From a checkpoint of a small mixture-of-experts model trained on Wikipedia: 267M tokens.
Below are experts of layer 5 (counted from 0) of a mixture-of-experts language model. Rows are named router (the router's row for the expert), up (a neuron's input weights, with its number), down (a neuron's output weights, with its number) and show model dimensions 192-287. Each number is 200 + 20 x the weight over its row's rms, rounded and kept within 0 to 999.
After each expert's rows: "mostly gets" lists some tokens that are sent to it at least half of the time; "comes before" lists some tokens at least twice as common just after its tokens as in all text. This comes from a sample of Wikipedia text that the model never trained on. Tokens count by the router's weight.

# expert 5
router,260,182,146,190,209,223,191,202,173,218,223,200,167,168,168,153,205,200,206,207,208,178,239,190,188,204,175,217,194,203,221,190,190,176,217,206,214,169,186,202,187,197,202,156,225,180,167,181,164,153,225,213,203,195,204,165,196,201,190,229,197,187,219,204,198,182,212,174,212,216,239,191,211,180,193,198,196,226,198,201,218,196,247,164,180,197,180,200,190,189,162,196,201,186,182,175
up0,219,194,226,167,181,206,198,211,230,188,193,202,187,171,199,220,190,150,187,176,202,243,185,217,223,208,197,179,175,211,213,181,200,168,213,202,233,178,205,181,205,172,177,227,170,160,193,185,171,219,192,183,169,161,219,185,220,215,229,248,181,186,211,202,208,201,204,230,181,207,227,217,210,173,190,187,178,206,222,210,157,203,201,218,220,195,169,196,207,157,222,215,180,212,197,172
down0,195,202,146,207,208,201,210,214,189,209,173,190,171,235,206,206,208,213,210,193,184,185,201,182,201,196,204,249,194,191,195,189,165,170,164,195,205,188,193,178,221,197,218,193,200,236,203,208,207,185,199,208,198,185,197,180,185,194,171,216,226,184,206,217,211,202,217,208,212,196,191,217,217,209,198,232,210,205,203,185,213,189,168,172,192,226,204,145,197,201,198,198,189,208,237,230
up1,198,172,190,231,167,192,178,251,216,220,199,178,197,228,204,193,188,148,199,205,201,160,202,216,180,185,196,179,196,207,216,199,181,184,208,203,223,207,218,204,226,188,199,225,202,235,215,230,217,187,220,185,168,201,185,176,168,174,199,183,191,151,194,194,214,179,187,233,180,198,209,220,235,167,171,256,198,176,180,189,228,196,196,186,197,198,225,188,221,206,215,205,213,206,229,220
down1,181,203,174,209,227,203,210,218,242,211,214,209,194,219,186,188,163,207,211,196,168,205,191,173,254,176,195,201,200,217,163,207,213,201,203,208,198,178,213,202,181,257,213,206,201,173,225,192,227,178,168,172,213,147,197,203,167,210,242,193,186,188,244,195,188,230,192,231,226,182,202,170,217,196,218,200,181,199,182,193,196,217,214,203,236,183,229,171,197,194,209,207,233,184,243,222
mostly gets: "′", "″", " took", " km", " mi", " take"
comes before: "-", " the", "′", "=", "″", ")"

# expert 9
router,224,193,210,202,213,201,214,218,176,176,218,197,220,186,198,181,205,198,203,216,221,198,208,190,199,230,197,207,192,237,202,197,228,190,177,200,182,170,205,223,185,203,216,191,222,192,171,228,216,154,223,173,172,186,208,182,176,189,173,208,212,203,206,186,210,179,216,173,198,196,253,158,191,186,170,219,201,168,174,196,207,186,227,181,154,163,208,189,210,182,189,236,194,191,204,202
up0,200,190,194,173,189,194,173,171,180,209,219,194,194,185,164,170,227,212,191,198,190,173,201,206,186,217,227,189,211,193,207,207,205,199,240,187,157,193,188,228,190,204,192,190,183,209,185,220,159,194,213,190,195,215,188,164,229,214,187,190,189,234,253,209,182,184,221,175,184,222,215,211,174,190,201,210,221,208,201,218,180,230,237,177,211,215,194,202,202,213,178,200,169,173,186,183
down0,181,189,219,189,192,210,174,201,177,188,186,166,209,196,211,189,209,219,174,211,215,187,193,225,193,162,209,191,191,193,173,180,198,184,183,194,208,202,195,192,206,224,239,181,219,196,198,224,206,210,213,246,223,220,197,204,230,205,218,147,204,189,211,210,213,200,218,211,182,147,199,187,186,196,182,176,212,176,189,178,203,208,232,211,206,203,199,222,193,205,196,229,173,195,223,213
up1,192,228,190,219,193,189,172,237,203,180,195,191,213,185,191,185,199,198,188,198,184,197,186,211,222,210,168,256,225,230,189,164,194,194,220,218,211,155,160,218,175,224,205,215,233,169,179,227,164,207,228,193,247,208,239,210,219,179,187,176,160,233,200,193,185,188,220,174,194,192,239,196,204,230,211,197,225,189,156,169,220,185,218,180,197,160,176,217,203,192,235,201,216,232,185,207
down1,194,198,222,225,231,189,176,173,189,224,209,161,187,185,259,199,221,230,192,235,234,226,197,185,189,158,209,208,177,176,199,234,188,198,176,190,215,203,223,207,207,180,204,217,244,242,197,179,167,196,209,198,202,226,220,212,176,186,168,199,203,208,191,216,225,186,207,199,184,185,197,200,202,184,199,220,197,205,217,159,196,178,221,248,200,182,171,217,214,206,193,208,159,179,169,199
mostly gets: " 2016", " 2014", " 2012", " 2024", " 2019", " 2018"
comes before: " |", ",", ")", ".", "–", ";"

# expert 6
router,201,200,177,186,202,231,202,253,184,215,203,161,141,176,159,163,192,189,180,198,209,164,205,167,173,171,192,221,168,209,225,190,188,166,178,174,214,193,204,215,182,179,195,212,222,216,183,236,176,179,215,175,193,177,201,158,186,189,201,204,191,169,212,184,196,173,206,197,198,214,192,191,163,194,167,228,210,203,169,214,214,184,200,203,211,184,199,189,206,225,201,185,212,199,182,205
up0,189,160,199,174,161,244,187,179,175,222,178,224,196,213,231,200,184,193,208,240,212,206,234,227,216,229,192,177,226,228,201,221,181,181,211,201,200,211,191,219,187,241,199,172,196,201,175,154,191,206,194,183,193,217,183,181,193,181,195,169,195,173,231,182,173,150,207,191,196,187,176,209,191,186,229,197,191,213,205,197,207,194,214,175,200,174,207,196,186,222,227,218,215,214,200,218
down0,210,166,213,207,162,184,200,199,190,181,184,178,184,177,200,179,210,171,235,221,210,197,184,216,216,204,186,207,208,205,200,203,239,189,200,197,193,193,190,213,187,181,200,164,182,217,187,174,169,228,206,223,204,209,199,210,261,190,186,192,215,212,217,173,197,190,227,208,209,182,173,219,206,173,200,148,233,207,195,198,226,213,227,142,187,204,210,179,196,223,175,212,220,214,192,208
up1,194,188,213,198,216,216,183,202,182,221,205,179,226,179,210,194,211,185,224,196,241,174,181,227,197,219,200,168,175,209,210,178,200,183,191,173,205,220,160,191,185,198,195,221,183,246,227,221,178,200,238,191,209,172,199,217,195,202,229,191,199,169,208,178,233,184,171,210,185,193,186,225,201,173,202,169,165,218,195,199,191,151,215,215,197,200,162,196,167,175,166,237,206,195,190,206
down1,215,157,171,207,179,211,208,192,207,184,190,206,171,242,219,163,152,224,176,190,188,152,208,200,231,194,173,186,201,182,212,207,177,217,187,180,165,192,202,196,206,184,153,223,230,166,226,202,202,173,206,175,235,218,191,217,202,182,198,217,200,208,194,209,169,177,209,197,164,205,214,204,183,221,199,225,199,223,214,199,207,194,193,194,196,199,212,206,213,216,172,167,186,175,206,199
mostly gets: " it", " their", " its", " this", " his", " they"
comes before: " |", " was", " 0", ";", " is", " 1"

# expert 4
router,208,172,174,183,182,221,228,232,157,246,190,184,169,188,197,169,210,220,203,220,188,186,241,226,211,184,180,215,179,205,219,181,197,185,200,184,171,140,200,204,189,222,214,170,197,204,180,217,193,173,227,191,181,184,191,179,196,234,182,222,177,170,227,184,196,170,187,228,194,215,214,166,181,190,187,236,209,151,173,209,213,182,229,196,212,191,202,187,219,238,226,229,208,181,208,187
up0,203,201,165,253,219,174,245,221,224,211,199,216,177,189,213,213,200,209,204,225,183,196,213,131,222,154,168,241,198,168,211,192,183,204,200,197,217,201,177,207,220,211,199,216,190,192,198,204,221,207,235,200,218,166,229,197,214,191,160,193,230,221,170,205,229,174,215,158,207,200,191,209,227,186,179,217,204,187,190,198,197,212,231,215,187,179,161,234,197,204,199,229,193,242,199,174
down0,193,183,185,197,195,193,209,241,203,225,200,187,230,184,228,191,202,166,225,232,216,219,156,216,213,204,218,189,150,200,192,205,201,196,194,197,221,188,232,167,189,219,179,221,171,201,191,183,201,213,160,176,201,233,230,207,195,204,188,197,198,236,182,195,219,207,247,189,229,195,187,218,217,182,196,212,168,223,159,189,223,186,239,215,195,182,157,219,189,202,205,224,217,228,187,178
up1,248,211,200,217,209,189,190,215,220,169,241,179,199,184,193,188,178,204,193,226,207,169,230,176,202,201,195,204,258,183,206,231,198,213,174,202,213,195,216,198,195,182,214,169,214,189,205,158,201,184,196,184,208,189,192,193,149,166,214,192,216,240,231,186,170,203,192,215,208,256,189,201,153,210,211,229,168,178,174,194,202,203,171,214,182,179,233,182,207,227,218,192,204,177,156,176
down1,194,197,218,170,237,205,173,194,208,210,211,203,233,185,201,204,206,193,155,206,181,199,177,210,183,198,223,212,227,220,229,188,210,228,202,199,208,224,219,232,186,190,230,171,219,184,199,208,219,223,231,221,202,226,209,196,208,213,172,240,192,202,183,218,226,176,243,195,181,230,210,208,169,203,202,238,194,222,179,175,216,191,188,193,188,194,191,211,198,188,199,162,207,170,176,209
mostly gets: " president", " episode", " role", " version", " mother", " album"
comes before: " of", ".", ",", " in", " and", " for"

# expert 3
router,208,167,196,214,200,213,230,203,185,211,226,202,183,171,174,187,188,197,179,229,194,203,233,188,182,227,194,203,194,197,210,186,192,197,183,237,211,156,184,203,169,164,177,196,182,210,179,218,204,178,214,188,178,161,234,129,195,229,164,199,186,204,200,186,180,181,223,200,195,221,169,153,226,210,200,219,215,161,176,181,215,206,211,197,158,170,217,180,200,209,164,222,204,202,185,168
up0,238,222,216,204,200,198,155,210,210,208,218,194,212,224,203,178,216,225,233,183,184,218,181,229,188,184,168,168,189,216,176,152,223,198,222,180,220,174,174,195,203,200,195,241,180,207,191,221,183,193,229,213,230,221,185,167,188,195,226,181,146,207,210,169,197,173,212,221,223,193,206,198,221,176,202,183,219,213,194,234,186,192,209,161,187,193,221,193,220,226,168,191,184,200,245,224
down0,201,244,200,197,205,182,162,193,202,207,186,201,184,229,237,237,183,172,206,179,207,200,223,222,221,223,185,175,191,226,214,207,166,222,178,198,159,173,240,206,221,221,193,215,205,178,235,230,201,217,188,219,206,177,228,171,216,229,166,188,194,212,188,190,183,206,203,218,202,222,156,155,190,174,195,185,187,206,210,207,200,219,215,186,198,183,231,221,182,198,203,219,199,218,231,237
up1,159,191,194,165,193,192,169,209,211,214,185,230,163,226,196,223,242,222,210,189,179,214,209,204,186,200,233,184,220,190,205,176,210,196,232,212,157,196,194,188,187,185,166,214,225,184,173,191,213,210,207,154,188,226,222,187,189,212,193,209,195,206,192,144,164,205,210,209,215,202,208,221,205,204,198,220,200,185,210,227,208,185,196,192,195,184,195,207,227,168,232,225,203,191,206,215
down1,186,181,186,171,176,199,213,209,252,193,205,224,167,208,179,196,220,188,180,197,202,198,194,232,229,181,184,236,221,178,202,216,190,189,168,196,159,217,181,207,217,191,162,250,230,188,228,201,190,186,182,222,224,164,244,219,210,132,194,184,173,211,254,186,190,186,201,190,227,193,189,180,207,192,215,230,158,203,207,200,216,237,228,201,196,207,189,218,192,185,206,186,179,206,187,183
mostly gets: " including", " until", " before", " but", " include", " when"
comes before: " the", " a", " that", " as", " it", " \""